config.toml
n_layer = 14
n_experts = 32
activation = "clamped_swiglu"
norm = "rmsnorm"
attn_scale = 0.177
tie_embeddings = false
extras = ["capped logits"]
Below are experts of layer 4 (counted from 0) of a mixture-of-experts language model. Rows are named router (the router's row for the expert), gate (a neuron's input weights, with its number), up (a neuron's input weights, with its number) and show model dimensions 0-127. Each number is 128 + 24 x the weight over its row's rms, rounded and kept within 0 to 255. Numbers have three digits each.
After each expert's rows: "comes after" lists some tokens at least twice as common just before its tokens as in all text. This comes from a sample of Wikipedia text that the model never trained on. Tokens count by the router's weight.

# expert 16
router:109100144123119104170141115108136147158120156136165104109173119092118081107100114145132089108130124132159105113156129095122162118171118127124133157144130118107166124164111179129103099144118134137095132110120105094109119128126166123094144123123119165078114150156116140139112125154142113138178151130097101079112141087136172124128120166155107085090103154155135175143133136170160147144114
gate5:187130132157130162104148110171127137169096165172145164123122154112099130110150136133116124105075109137169125115131148122107166086134131160184172100141100087149147133151123155128111165169126120126128131091127134161112121163113120129103115098148131147096126131147150089122145147117075142159141151100112117105124166109137120102121104139137141170147140162113143119160148133118074141116113
up5:140102100128152140156150149124142133198099120143094176122126108130101096127134135144093177114121121141133083139131134145134195092177148142169151125124107101166134124132153118142112129165123145149093140119143132130119127127139137142106111095096189073113128115150148134130118149131117108153156130150104149076075108132150132119138077160134156146120139134107111107173145160125116133114117
gate6:121155126199108132154079112135111147140126113088097143135153115099109091100121103135114090116111154136107129102148146160132144122111118138158177140165121099135121129102073108104137090151122137153118155122143131132118113142139128120129150095142140120089147114124135049103139146092078174137169132156134138108151168142110142121140161125090136132130146095125181115127112121139143169155138
up6:118124097180165102120095137112121137127125100134108136132143140128108065146134160132108108113128154119120137110158137157154174099151125118122158105140106109103102143083080128105166080173130148157100167121140129134111123127127137135138132091158136107119164097126149069081103178110111123125139146151140135092160106155149145107106171131117139146159156114097142126086143122157148160130141
comes after: ",", ".", " and", " to", " of", " with"

# expert 10
router:111137166162085095139143139136143157196120142127140100056143121106137114107102105125111115110116159154168114120135123120112178144154108134136099136128094106123187119151104143126114114154125127124109169081136097088084120145155119099137148118156082146106129131116113144119136135125107120108125117146110112115120156113144125140123151156118105083119119124188162167127111111131145155180098
gate5:095109151130113137132130140132127142123111151199131156130151132120127074100127165109131119128120112116129121128138134174147168158153139173143157090158078103146115140142105111136165116140134154142139124134126108181124146065098151160141180117129136155133122163141139147142149095131146113157144143123090133145124222133138119099153086140151119140175128115152109139121133113110137108132137
up5:148128098123129121142111134193123143158098126097164106126164118142155124082140136144078085149143124140091138153146129165149141134080101154143126126139091122096121097127158117129129154095113109122149117129134122166133108098108125134148131119145085149145116143094163103112131120120087129168140108144181156166104180135111075151107118124148109142163130115128106102148135107088162127182123
gate6:135082157147105121129128173136082165114095164131171105116116131113171119135097124149120106146126136085100126152153134145110170138164083116157100117116168088131107127091123124128131136149142153128127139155097139132139166139152145104099147139119119072147098132143125086130108156062140113138117112125120155142146144140122109066136161132134142131159077120129092112122116162136122136082155
up6:147107142135123164121124137123139144101132161139090153076144175149095142163125151101137137125136161115146114154131116105157154166110146184161135139132143180132128091159107116162105084134152168165165117149135153131102184140122101119138111110095121154132131160142118133134185127133150116141098140130118121134149168126125142140123139139115128120107135112111129147075083195145124152143089
comes after: " the", " was", "ed", " a", " is", "ing"

# expert 15
router:110121131129098107141147142076153129173125142136148101095148133108150106125105111122082092119119101146151091147130111095142152132136100128101154156150107105110203120128110138141098122133124118120107161097117132099108124155163144077119122144169112149121131150130086127127107129151111110101159139158141084098118168107157148157130139198085119105103097111146152131121144130156171137148106
gate3:079093175149144121164119143132128128100133140155135085119140128116110126124147154169144107126133174088091101126132124123133194158129150081167157145156122138132107106109118129108130139150101102150116135102144112114176148131132115114135188168123099149118140113082094131155119152154092134161138123094115144151126142097112133142127099143128150068130128178114133127165107138150132163114095
up3:123121185136110134138093120101093088111159135118140089175105130113131150115136146117203120192138113090150138087111131131184127156143132143121097142123125101123125108122118132125125127090129120151137130115097144113150113130127103108127104178151096146128123102080107113135119126158174129124116157106163118150168125123126144147140110137109164166111121150117146136160148202097146137112154
gate4:133119161116176154126128130122172106167086103146133136119125123128104119133176094086096111089134120150145155094120107129107110162101124098110202120141139157144124132095138134105116159112136120127139136124100151104089109146114105161136097143129122084137099146106134103116119149141130060176159067156132109116124106141116151156141144136168116091103128126109155127096142134116148132095102
up4:147170124092141141143131124084124118145073122043132154102147144117129120167151104119119132110116121142125165123144115134096125104164100125137143129119110134133149115131129084148124080138130125162147151117077141113140145103173132131111103114150125115100078155134123122138134112104157099144127105141123172123062106140130159120136121100152150111124148128141167161107157123114124145158051
comes after: "ed", "s", "ing", "duc", "d", "ct"

# expert 12
router:115103140124103099146139151139148190114161152109119119099122123097123108103076113111133117125095118132168087150123113141114162132148138136152127149143092086116179123121102091137112092133107148119097162078139074108113096129133153082094136105124111107135124180107092122131131126123116164118159174128104105109101148125136124078170137162138109112109127129157172139125137129130129154160111
gate2:158173093126112145115135195081146147110168114119180115120126159130109093140124134135158141147135128143152125132114142121131119097135145180104139156127121078118173144169102124159146119146146130132133115162112112100109133150092138104114134097159112120101147122106119091089093125130118152124169136096139138120109115136136075078166097139093109130098123110130139152107135130149088148140184
up2:139123085146136158110144130087130153124137134115138126138074135108145114143142138142130140133160114047143126101134154118099150114163159115135113141147167117126174120148137098162136153174129136154133096159107054101095127116057146108123146125122111104095114098148133080138130134137131138106137156111132125169118119151104130068147112143118094124118099137142162148137101164103136133118123
gate3:161122139116126095111139180132084186120115117131094185125119069125124091102095147106143168150137133127138125188133131078137176091159097113086109144135109147148146146119136116119118105128138119118099104139122107105142166133124150100148146090105134102118129142141145123113116138171113137139099152125115118132154149120114128119152171133137156084128108141158152110159120164127121187145163
up3:148113133123126121146141130150167152126136145126071147153146076121163085114098111103155119090105131148130109139151139089147119093113142132087149142132109164126156143111126104111115155126109073081101128142138115142122135135133140099111157111098110138132152143143163108117125151141198114157129096139065149128154141101135113144142110114139125094143153078162153111141113140157107135170184
comes after: " ", " a", " (", " \"", " w", " is"

# expert 25
router:139094126131094127184136125104164155144128116114131131102187131118105112089054114141097118082124135155137149132158118130135147117160108101111132124157107104117178126134133119137097132138101127126133153089125092124085112151143138137093135162128114151112103193144116118090123135128121121086148125157131088099149175111148143130115149147143120119135112097140128177150148145134144163182100
gate1:125138116148078113131122134091143096125138133125084097104135107097098126143076103130097099146122148117151123109126128152145123126164116153110147115148193098122154124078157181107150158135124109127124119125158159145097175102142142144131162157111097130115091178173141142158183126089141141119151104152116140090128115093141120122118118134144129103140128124155108147107103117137165163172113
up1:127105109100073124151125107094132081119140104148104150147122086114135122113094125091111110111151094084110116143127104144138068116140123120093178182123141155148160149136129161157153140120134099126121098123129142090114175129165143148115149111086125140109127157160157127143161139127173132104070159159100131111115087117134156158143097100115119125119133138126121136101127132127159128165093
gate2:126097136161125119130135119108173147147131187187135090109159112130103103132127156122069172130122121137168148144158139116130111093120102137133176136142109129110142103162166101142135137105072124161135124127167113142133174107151118098117168162126153154123146125092117122129115135147134086179125117149133135109146116099095145132157116120095124132093107153140101139056132108120131128149125
up2:144106120117130082097139106100152131168156130108144123097172158141104122135162126110100143076136115123167132159092133122080135126160092137144109139108115131121176141144108117108134138102125132181126147128120111123109146112150133106115132118131154126125145111132118123095088142102120088154104158102084119097146102103104189110132105096132122145088092158139119151081193128106106113162104
comes after: " of", " in", " to", " for", " at", " on"

# expert 28
router:113103164113116119122135198125135114109131148116131142099135129104167093087102126109121132107075117116129168129149130086093121119138113124143126133183145137135147130158099120114108124156138123131082188105122084117117151142129153122095180148119109109117135170072115122120129154125161129125122151113115122124098166103112147089167116153077090141076096128168121143120113125129151140134123
gate3:111152158164096111116158129131118131112103107130137122086160160120144128171103102091110075150115192124172151125123138121115136129106095106138133152131102135149150113176096149145126137128152122153150116098127121110116149171127123098152140135135089127132137156134083135184155107145160114095126116116117145144125196114160170126176141143112111118129138090174120157141145155143161120101133
up3:136105107130157152132151117126172129108122134143117115112145122161106151165150098123132149102114153114147128166113168081096126111131087134153136128093132149162141123106132112160125115106144158133212096161120130148142125121135117051139158131154098121131129142135098197148095090108149164140130094132151146185138151130110107146139156121138154093126116148122106130121163130096110115144136
gate4:141124086143155129123125139145124131142119152135130160059170129083118096103142119182111145175125158145075137138141138149112117127125141147052094163145151072146125133116118141106085121144114099082120164136113126134120142120105172123109134107111117123100143107141129166127123119100144153154145134092121114121092122123095108140139115180167127110134125083129140115159101139102140100105110
up4:118110101196078111122113136133109123119122128120126147130120140112110096045147130138123119120111152138182082119159155123125128101123109142125121093154131109125126125144154126143135160084149087085132166138091113127152126111128108114124164164107086104129118106108126120138143167089158132134133095127170181131093122113153112092140147152159095091098121126113107149130118089108119105127160
comes after: "\n", "-", "|", ":", ")", " ="

# expert 21
router:137143145145138144130138117118127172103128131180106156110145131090094092117116116145182121113089133114118160121162094107102185132162134131142139130178136106161153132164115136139147117143079180155102137100117102096100159123128145110103158123111123146101104180149110130118140141149149152147163133113113117106117130074126088100107113148113105114114089159149139139108110118126148189143123
gate4:096129156079134134134133142148122162135141168131121126145144137143144144130064147165133085120149074098138142187145130117138161137117127099171069149130161126135134109129091106197140148135172105117134154111148142123131154168126157148119098158127104117126100143118076123154131125129129131149157139123137122116119152091102124140125176162121159096135089145122117096124100127149137167146108
up4:099150143091099137123135146132141140124125125147111123128126089115153128091098140150139111156147059107143162143147119078133147142152134093082107130145171139158122136117107129101129136158121161127151132126096170130123170148119136165126111115110157173088113150173113118130175117135182123145155127116131132122104099104103111161124131179149128110126102123140110082122112098117123208127118
gate5:142135094100148127186109128125152149116145143173103126144142113136126135186115093106150111160119147114131154122139118132195110141132118139093125109144166126125136139112155125158117171084138128146115139124168087118089143129142134098092111116148083122150134183173133184130094151126119136116138085159142100123129138102151132154147161160115160140133132117166136130091136105151128163154167
up5:112154091101136127115127113120103135137161128167131157090138125127099123151122131145156084137138099095094144084125134135151131155081131092078104142135168079178145130147151133148133162075107124175116111087156121135124164135142135100103106142096135124138146190116128133094128132104106100111125154128165139135121135120080150149130188121114172127118131133143119163119146118121112157148098
comes after: " |", " K", ";", " ", " 0", " S"

# expert 30
router:126108126143118140122138122122176167110118158160115115087166132058107072113118088124111115131097146146177122122148116109113155099158128132130126138187129124120162125152116174140099121120111137118071131087104119136124138120157159135106144157122144128103148171149116142116132141137119126135160155120104113111084144081148135094177132167098134114103111134166171152098151144123125144148105
gate6:147177151120139111135113114086120144123150110152096115118155119123103121124099152175173089152109132180124175077138117147149108152157147141163077151135162092133143139128135157116129110188119121129105123147104119139108131114165130157131153124170093119121072159137143090075131151086142132115116134124118152099136125120142137148117152139159132123145106086111096156138109130161134149136095
up6:137151160116143130131113136094119146121177092176126093103144096138106139102097140153158088149094107162105167091144121118157101151144138123116103133133177047172136121121106151108151114162124137134122130110126140122112129123141138140162129129164091123113096170124124120123135156079167150130124171127096122100109118113135157141145146162125113117131122085126115162174102115145120160144088
gate7:098125130141125121123143154116117101113120120123151117098190127129138134154127089148129148130106130116098179132150162133058109123127147122110182128158148146135149110136145117120162133117126117078166116125125118133132085166109184117149130137121114142098135120133063171115159047112109150135121132120114122161179143144117144146109108102129124139105116118154164122189124133118136120138154
up7:112093133164143141125129076129129133133138150139116126131086119110125132155124171145142075160121128151170099118066132129129131095116171142132127136141113082130140154115128109141143123108117156172136132133118143115084146133182093107110142100153143133137092141141137161106115160124181152097148091157159131113082091083084117145104179124142134144148112122084102140100115165138126137121123
comes after: "\n", " |", "-", ".", ":", ")"

# expert 26
router:096126174112114123122140132128162140109146159104096123119110119102111066083101127149125096104115091125102132128160114121078120154147124122138142133174119133150162128179094136093114113133068160126126150086107100107098116105151153092120137138095129116090146144115125118132174118151129152145148126104147127119107126069117076113141122153096122146140110121142129139122111132172147170176127
gate4:150138126153131148130133129150166106106149112142141107097140126142125108105150141155157139111167173119095095119159104134105135177152170162104105114110170141101149140096122131141086130123118060120149125104113101120131163126144142139123119124130072120137154135106199144122114114118170146122117201124125137133120162114127103132157125159140076110112149153124136160116116130083117130115078
up4:137102092136157127144129118067099152124083146140132177120136122094121120161090124141124132150110132143135082108109139108122147102108139176125145204118124135113126128136123130139153106096135187132140112146115135122152121110121147122104098058121135130130135122135098138153106135124144128116114168100140110114156068133120171106111089139142146102097138123124155180118138148132130094146192
gate5:077106168121157124148107153119162114146144108118131161123152138077107097090140123110133119120076110160131087154164075126163132114134129135135151140122091145081138137104129177118077130152082142170116125118118087115118159121127125113135090110105076108144148164162105107126094091175145114134139101133130133125093097137149149119133090138135163138103114110146131109135122139119128111138094
up5:097110163123131137103102137132142101153163134156076081130122134099083128145141123104143098102091105114135138123145100132130112126168095126163145104122117085119126147123129154115127111130089140178127117135104095121107146092102118114093095128113126150143133132210102141090123110144158122115157099107079150130110101122113166120125082118111125154093096123144141127163103114171141141103089
comes after: " |", "S", " (", "\n", " S", "'"

# expert 9
router:140145148118107131145150122095144148142150166150145102118128131071138103132111102148116130150103142125144136133161108095094129137141146161121126169176140114144153107177096135170123126140101190125109159119084133085078119114137169130117133135137146162063139146126115142141174131124137128108157141127150104086109115079145114144174108160094117120121100125162130123115128133156171164138130
gate4:128102097152084139134129183146140143099108122136190120123124113127104108134102099121153164161116158105111152115146119107112135148124158151214129152162106145131130124124137124101161129133131103125117150116092100101124118136136123124115131141102101090143107140121091131141165137122166167170159109090142134111071148054122128139119132169099133128083135150151117155118154152127134119126145
up4:155135165162110170138132116148129131116120108116119129108135156121097125156089148119187133108121157104128144097120140136114115148124139166165127096152121122096120109189109098112133135127131135135132163108135120102129120158126111144149114109150110125112153146178124122143176130127154147135164062112122128122106154091097121161075116185120128125153160157179107146132150122103133125137053
gate5:139151124115079125153095121161119107090101159123102124113132088133123133142150132157107145141121146152125123141130130157081124097108127150112098158153164134173144165117120138126128166154119117134139122152083101101175093163127126137076155127113152163105125115158128145104116132145149119107127115085118160125148110108145111145086150109144124096151098075164104187133080091152150125103117
up5:129110152126088152113135103201124122112099143105131148117122160125106119127116117098086126118127089111120154132115149143157152082109133155143103079163087089138124110137154141166172146097147111166126157097155097141119164113169105124133140117125141150127160114118132149098117153163108091156128119141148153111158123107130111116140169167155164100097094168097104125137100132155121126157151
comes after: "s", "ed", "ing", "es", "ers", "k"

# expert 2
router:097124164097111146154140157108114138136091143132133127112123106083155126103115110105087115143066139127140120108143121079140136132146158137111123168170135117143173119174125155123118151155121120141077149065126119125127173174136157117114160154103124118110142125110093129164162149162126134128149132122117084105100155098130164126161123144077086118102107131162140139117115143136163144126157
gate4:138106118124089095172113137115141170129127131158120136097115138083187121104110152139090131127114105123153125131146119124161105160139125079158127112155138149091107141124117105130140117106138122129128157096159149117085120089105146128093112105073099123130159112123141142131117099146094058131063122143141103112157169117107104136129145136133125197108134118133148133093135105144125136087110
up4:064144127094075151118108117126101155140125139119122127111164125104135112082092128122146103115118126156123133122129108118168146143181132114156112100188096109135131111137129075115104124152143128184128165162117131113129118107101146151148137132107151122170091128119150108112109165123157135147119139123137100113172124166147101119150125158159076121149172100102144177136088137127111152120134
gate5:099113128151099120150133153155133078152123102165078135148125111113094149072112140141119132132138106102112101108154109101101146114122124133110152147185141095096137123128109103118152142144145135148083163118146149118103096091117114114095108147112126112141141106159128179113143140180117097111102060165171133096132116096112107122111155164154150138087114119121130162152149150132107148135135
up5:117129114131133114121143139142162104176163127142121138120105171133151144129122102160088109139187133122115107141147126111105082107106124138103173136147143155093143106133115121164133171161170143104123141121192124131100114102103123105124122100120112115127140107107129160139125102137089094092122125159166128119118099074115109163110178142168148097078106105143155107139113104146159148162120
comes after: "\n", ")", "==", "|", "\"", " =="

# expert 17
router:116133123105100123154127140128152163155128154144151119103151101078113109107126089120160135128078177128174116122148117096116166083134118157132145155131134089150163126170108175152080132128111105130103153082123094115115133142159150134110128141146130158100126138156128131124132138140120152104193145113081083115116162115148147115113137131131095097130099150157156148136137112146158180136115
gate7:104125091147152092146114110121110135154140097131132130140153179106116118099121085129143099103110143148122116100116123100166181142187140072181136146138084103155139132128117108176125124135146143128154145080127159124128131128138130059125112106141144172140134122110100140147092130167134109119160141103129060122159138133122134113114156151130169122115151125150153144123155165110122125156136
up7:179108115144140078111106123164096120134117144139140140136137153133099134121137141104176122114128120138158091116080117070162140088142141111133099176108136109150099116126150124162096151116137106063124118129140124135134109141115119122159098106184139141126144121164150095137083138145095106151155158130117148118157147141115156100084127138152090112114130132129136065170171136120125107118138
gate8:100102153109107097125118113150112150136103139157097149120139130117100134137141103118137123117128141079061176170165126148137120149141157128141136146137112109108119134092145135147152092111118143167108129106081137099130194108155148129068146116099135157144112146137136097082145101099137164163140106166119149121133132131107098117160152136121133117084081156127158144128116157132155168117098
up8:148135163085100130118098127156111112155107132129137161127118100124158146158148103121113156146103156127116148148081133153128131113133127141149138118122156184126112130118190144171124138165117130208125121145125129116149157161116127153101166077119111106158134121167164124119186120117110142162111081181114155142121153130125089103122141123172139101130159145125098135130139130149122151151143
comes after: "s", ".", "\"", ")", "es", "ers"

# expert 14
router:090110115130121064127134111099157135136137105114081102099135136117148107106094114117118065098084110124126141126155126144142158110137140129122144134154112097145186138169097117120119108105107138169097164063142108124101106163136130106133144157140145129127128143127098119125175125149130171114149128140125099092085142116146121087150140135104147107112104127165120134105102135142135133200144
gate2:098114124151143115127114145157199095126128105122153147094116132082080051126144145126139115099112106124168199140149131107137149131150128155104099108145127112146154133119093157138082113101127126162133127154136101169111121139156108130124091130143156110103134155108138144156158080132140133111145109128130149130133125108094097148132132127129075120118134122174091100114136096145157143127160
up2:107112160087130084128129115163134131104128109105126134114105112117088094143127152130127115119104112148167149118121125151155172143141109103126107130114129108186131119167128102135076130103140121132144120137154157137142139104187118085116111115069159137144142122104105143166140067137167152126151137120126141121138159108108128130110156126124120188153148126154122101101129132164100146206146
gate3:092090167144099132107146096140075106152189129158151144135143115112116132175093151123146120129142104115154105109136119113151136149093134139084137119135153145124117121146135162151144145135107130091144133076109156140094153118166119124118118119106162147057112141161142126144140149137161164124145095172133145139131109087177194138095128151130144099141120129139165135118101140123140127116114
up3:172119150137081103103136116136085114130145117104094105168170107089111116150071101111138111170134175121091137092118111170122115083100131114123084107136114110154143138145152139129112126133145133116140124100106104142124100165149142111116117127134150160122104152160155142083093128112151130123135103122095100127200149083145125091132142148115115113148165105103150094115129098128107125137146
comes after: " ", " re", "\n", "==", " con", "'"

# expert 22
router:116135132095097109147140173122122134135138156142113134094152122074132106097097087131117097152113139129121126094155109116103150088141109132129120181163132104157161125147102140149108127171115143167105145110122057119067130156130149103104145147154141153097111121129110148132158130147112128132148142127109108097129155101171105103163127164086105095112122149175133163108139107146133138163102
gate6:140145136142108131112118120108120145144095107149108104103097092142120122115107128083097122109088161126146152132114131108129128136205122161133112089135148086163121134159120082127111136114098087124132155126120073102157161165152149129118127100117095119099143112152083128099150103178144092148140146091088106119119184138146112099111116115143137112138116172138125117121146180111117138116101
up6:094132139142105088133134163133107124110114119152106101123113164102108139106130131152111117100125163089164133128150119124117127073150113128117129099118124142132129102094095100172137111174124121138126162130135076142087205140108141164151153108132113157116088111143146095113116106121111104161166110145111117122088155082139099113143119141175119077116106155126143172124126149143107149107097
gate7:131112156125089079140116128145129129131081127147134143111200136133127133145132137193128160144132136102152117103147116131122141155096142124127113114150125126111129131141124135111106121134113159128105168144097123047150171154157156159084112109114153123121144135133169137123093168140090152140132145127107134086125125123118141115163174174090158136150121118155104185146132089149137154120117
up7:138128136112120093144116166134148146142103148161116143111167144129153113090139145188154169131148141124148115101155116134148137088113133091121106140128140120116115109131135137106106109140131115137075169152110140061128139144129159193105147130111153141105149116175143135132087170116116126143113110131092136083102149120137172144143152143116125126113135108115106208159125134159137129082108
comes after: "\n", ")", "\"", "|", "%", " —"

# expert 7
router:125137116138114096171139164108124137099142123131114148108150101063136108083094128150115143094105103154135135161150107115139160121149072134096163144185120114141159126159107152134107083139089173142123138108112116101090117121163154125087138103098138141131122165136115128079145107137137116127125123137104096094154142105131106115131128153124112129097116092165122177112179134148102155145135
gate3:126131089106132100096132204134139133173127141095109095110109085124139106121127111124071136142118103105110162118130122106121129079144057144151138127131124154156137141140085115120084127105135104147136129146089079131146092154191136126129100125127130123096139124131104124089124151145155133131130156139133120126113102132088156099136141159127116126062101126161153129133128145104113134100163
up3:160123151137139122085131169138108120128102173119163146130115106140127120140120123156141163137147099152137123146099136109143138104099152192136137135123114153158119165129154123107113101074109102118136153134113102115183093127170124117088114060098089156090133154141104143152153149140143135141110166151103154094144122128122108126104137186139101089111098142121136125152148119151102120164107
gate4:136167122111085162090145123154118144134135097111176119105109158115123127146098123166100090119148149130099134095129104134128139082154089098135108134132070171120117103103125115151117150185144150119121112128120110096142118132123158122101148132109107165115140134182122128087091110147146115107111167140120114111139140110158131100118155160158104181098125160131103129119085142171136112129171
up4:102120197097141131121100156137125146121116138122088154095167103081100131132107146129169117094106143142151121085120152101186126136141076131139151102094128130118112102150101117128140110149082081092141133096144099113116132174088099100149145118124139162131148139127115111108085128126129143153110069111153117139112163119108139134121143123114090099164130104133129121143136112092120128155094
comes after: " in", " |", " In", "c", " 19", " con"

# expert 20
router:115102156093139086125140134134109153117144158106102108112158134100110083117109099098120079103090135147121111140152119104125164117143076142175141150146088099140164121152093111121109115106128134147102173085118099119141122115162155109101119102125146117129116157138109110107123115132098156144146138154103091089095180116125114080163141131128111101117119153170158138107142121154136153181129
gate7:100094131156113139159132165107131104113089136145101095129156106107123113121086168141104119155115093111123152143131133117117140128124062129100118130151091164163146131143121202101135105135144138129154165150072143108128126126163116130128131096109152133144129102128132102075150080178153124080131103131121122127138122121142120100115144114143143091086111103164152118130109153144167119125169
up7:132061113130121108129130184123133107106139100148117069125116095149103124105141141117109136108134096121141121127080156116106117098123091128106107071118126135111122144133114170156144148122132129155109152147099147119106143085159135133188136102107125080160168088119142110119115090148118103081122092102090156117092114143142104116138114118108105105130135114141122109095118138105090099133171
gate8:125115148118147102110123167135122146152089141125146125135109052171126115126165143097085136106120127174129109155161114130098138136139123146135160161115099153119153095160110101139111145113134085141084122108113101140156114128140134185112193146137137126081132148120144157079153142125105130132091066141135158100144158125114154128107123119134092143131112121142138121163125115171131134092117
up8:081096167133116103132133145136127157155096101077103128148130088147124122112111178110113116126143068152135076134125100107151169134149136128158125144127070104150140094131135133117162123106136084160092127117136139141144180129123145106096118140142108155147165128140108129086093127141125149115105142109148123092151137145107137127152141129113098140138129131159132156100086170155115151175171
comes after: "\n", " ", "==", " p", "===", "."

# expert 31
router:117148153142122108144142121151161138189133134107142113078153126053099133091105119145118119113118150153145107121135120110116185113142128133133145166132130120150169128154100144137096122148096107131133170093138121111107092132145164103120124136152138129130100164136124132135135139149100146156178122145097095097141176105154102133112152128128124068126110105177176131135133129161143179145105
gate3:099138151097096175143140145132135128157108162117111094129158095129140137111143092086085169124096140149160107180126166128105145109124141173157142162144120146135110126086132116134099118131072109121119157126082123106127130139127117069115143135092143122126148125097124157140112178150127136129172127177123126139086099119126123152155113106143101147122101175141171114130136137130134149098090
up3:127143130110143155116146101114140136170152116087134085115099106100135121102148118091127143092144102126150146137130169090080122101147136127152127142122099113111122139129105122149139165155106112145134142104142171119079140112144116080132113099114124118135125141115109135179114141180105151124145153128132099140089136169158137155136073116118127145139175153149186085131168167135119099104085
gate4:065104151102129090128098184105078133146112148122096129193154145131137141098131142102125122104090103128125132057138115142139161155135143109168154161143118115134112157153113101092127103139124153153114147092148126145131154144117132098119111138132117176137144109078098104106118154173154125128112127077149110131145135153124159120124106177152140127112132134150143128104128151155150136151106
up4:074125115114158091139106110125118111196111079126136129174120147105137144158118104112147117115129088128157156085118130162163151132147164101106165166118120170122141137181138121103093130146104119101142131129126152147117103119098128138111086103146132153128101127135158134161113128134148106141141088062129124134149109132125135125097085156144173103142147096118097109147100104164132143124104
comes after: " the", " 19", " The", " 18", "ation", " However"

# expert 6
router:120112128109121107133152161112134150115179103134112139086150160086137096128093104144126139103097120159114114165131117113112190117160118142131153138156086123119178125109087136143101112122131147144102164110139073083110108124150166117116150106173129143133161168159128114131149129156116148129156185142134113096107161101122119104126106153129131091103094153152152134108124101146149152159105
gate3:064124177122112088102130166131132104092152134127105105088135170131096132150155118123140105135127127130154113118118115116142140108145074169156102143137120155127130119141109140116152140099143171153134136114107104124164090111131129094058154104149131146107154124102105139125134129102148139152123162147067134097146144098121135127168145088098123119114127141163151129118179143162132153176121
up3:107154146103121119146156151137133115114110158113151136143101119138130156145133111176152133144085134152153080105094142147145108132100132144121129131145131135076103138098134139121121140139112116147125125117135193118155154122091115149061147119157119157123155069129133116173163099123149166109152134152079111116159128121123126138179097125128108116140107126144166098136137184162168168102142
gate4:151097106126139171127116097128142174196127136131162146116112114130108142165161102120140127166120170149092142103177128113149104139103136098137165154150151098152136149125139127095118137149115137094134160138125094105123109082110106143121139105171111172109133109136124132130121145146108163095103117111133134142126128124147181153129124182126079109140093093130137113164095140107166104133081
up4:130134072159186124151132151113103144143146080146116128126110148152156122135108113098120107118114086120078104144087131116093118112090103159128163070141103171146117130123124121090117120149114150107118131118133119110186117129095105140123185136152116105117145111158137074147132123147102089094114129121145081134138140138114126121131137147130080126158146133126099099143113111167075124122136
comes after: " ", " do", " can", " la", " de", " to"

# expert 27
router:119129105147107085150141148118139174146130123129110128097128149109136094131094100118091121122071126141141135182148120149140171130132109141117153139156096104140192119152104098141116088100119142138124193090132115123113155148171141106119116120140151096106132138151136130142138135145093126121149180161137115106130180101154147158134119146135136114080086109141137154096098108143154159161102
gate4:126137145101132117109117154158113136157108152102111111102123108156170115125159107139124088133063163112128093118153107106079115137109151139153102160133141146133132119168124153113119125148128117138121136100116077120161146126179156149128151124136109091129131126105107105136148140115102129158118149114120147117111101129095147050139152126123109084085117192157104146108108160167177130121133
up4:081146106108078102120117145141087187128134181097146130128123083132183112123138098125135141149083178127160080150167110111093147112114113113171141158143116106108154116133124131120105125116136141094126168135115102103159110114161153134128118133121121099088138142104120163146148155146119114088108137135117142119098136133138121111147133139115148138093136104134126189093106131173135132141176
gate5:120135126169143132125129079127136136132095110159150151141135065150122098133101120144133123111124106170148165115151121138116126110149128134148127126140108119128103111113178151149127129118117129115112116134118123146084087148114114127116108159127139160115141110155152102137110124153154134094126149075152046117130119133158106156172109136130112162137131138084158098181115125156205097157091
up5:116160138090176092122141179155134117117152128107112138092113131117133095168135153098141128110129133138141136159131114138163163106143151177182140101090069156140103133157122110090087159122139155115128134132112118148095148152122116137132130123134139159139186122108139124121123122101115084176089157113116142100118129116111094112155096127131121131101185129114100109110121137172148115149089
comes after: " ", " re", " de", " pro", " 19", " ex"

# expert 29
router:125129131169114100152136141141153134145129122120127135073192142120144108098113114114147148095108140172126137144135118115137177100164123151127160128156092139115167127167103112145092104140104139146136183089109115103114123138151129094078158088138105145128120142111119132106125147151100160110140117134112118094116145110111102105103097154114144097094087102188144164101121123158121127178128
gate5:057133088147177137107114114114145149146096123137119133130162154131107105123138090120077116161136113167129114109102124133138112102133135116095139148137122115114146119147145117099085173112119133108083122118126152150142130131145117140126159141169183095101156113101128175119136151143157115126148119082101113117129121139125202110196147119116107087085132098133149125127138097120154118130126
up5:151125135094127158105158183131134138106114137126104175137164115129113120125154112129094143084103098165129105135140120061153150126110140118094144187128120163139193128128072113148096117114163166124114133108094110112137136113131142115131127097141145136130119130091121139165113133143150129162113142094114126111146134164144160124135127118159111157105088091126125137087101105162090148169150
gate6:135132148150101101115170127148144146133138122114119113151132138125094132145129130119100147150110120114147128093135111105111126145111068106122100124107152086180163129115146122109144072152128155151114117111130130140130126108103161103133141135107085172145144125186145125144112148125135117121130132126138156080138100122100194104177111171116152086117107108155170150179145146123142101189107
up6:125171121163113149106166106139147100166148108098166116132192150136107124134117116142109165115110116138144136097115100119139103142127079142103138140107122136173117162130148117136152109125098159097131119127120112082045097161075136157095106078116090170179145146122138135125089136118118100133135133122149128105121145118106118140127123123109180132125147109141120137151124113109139105161113
comes after: " ", " the", "al", " a", " ma", " m"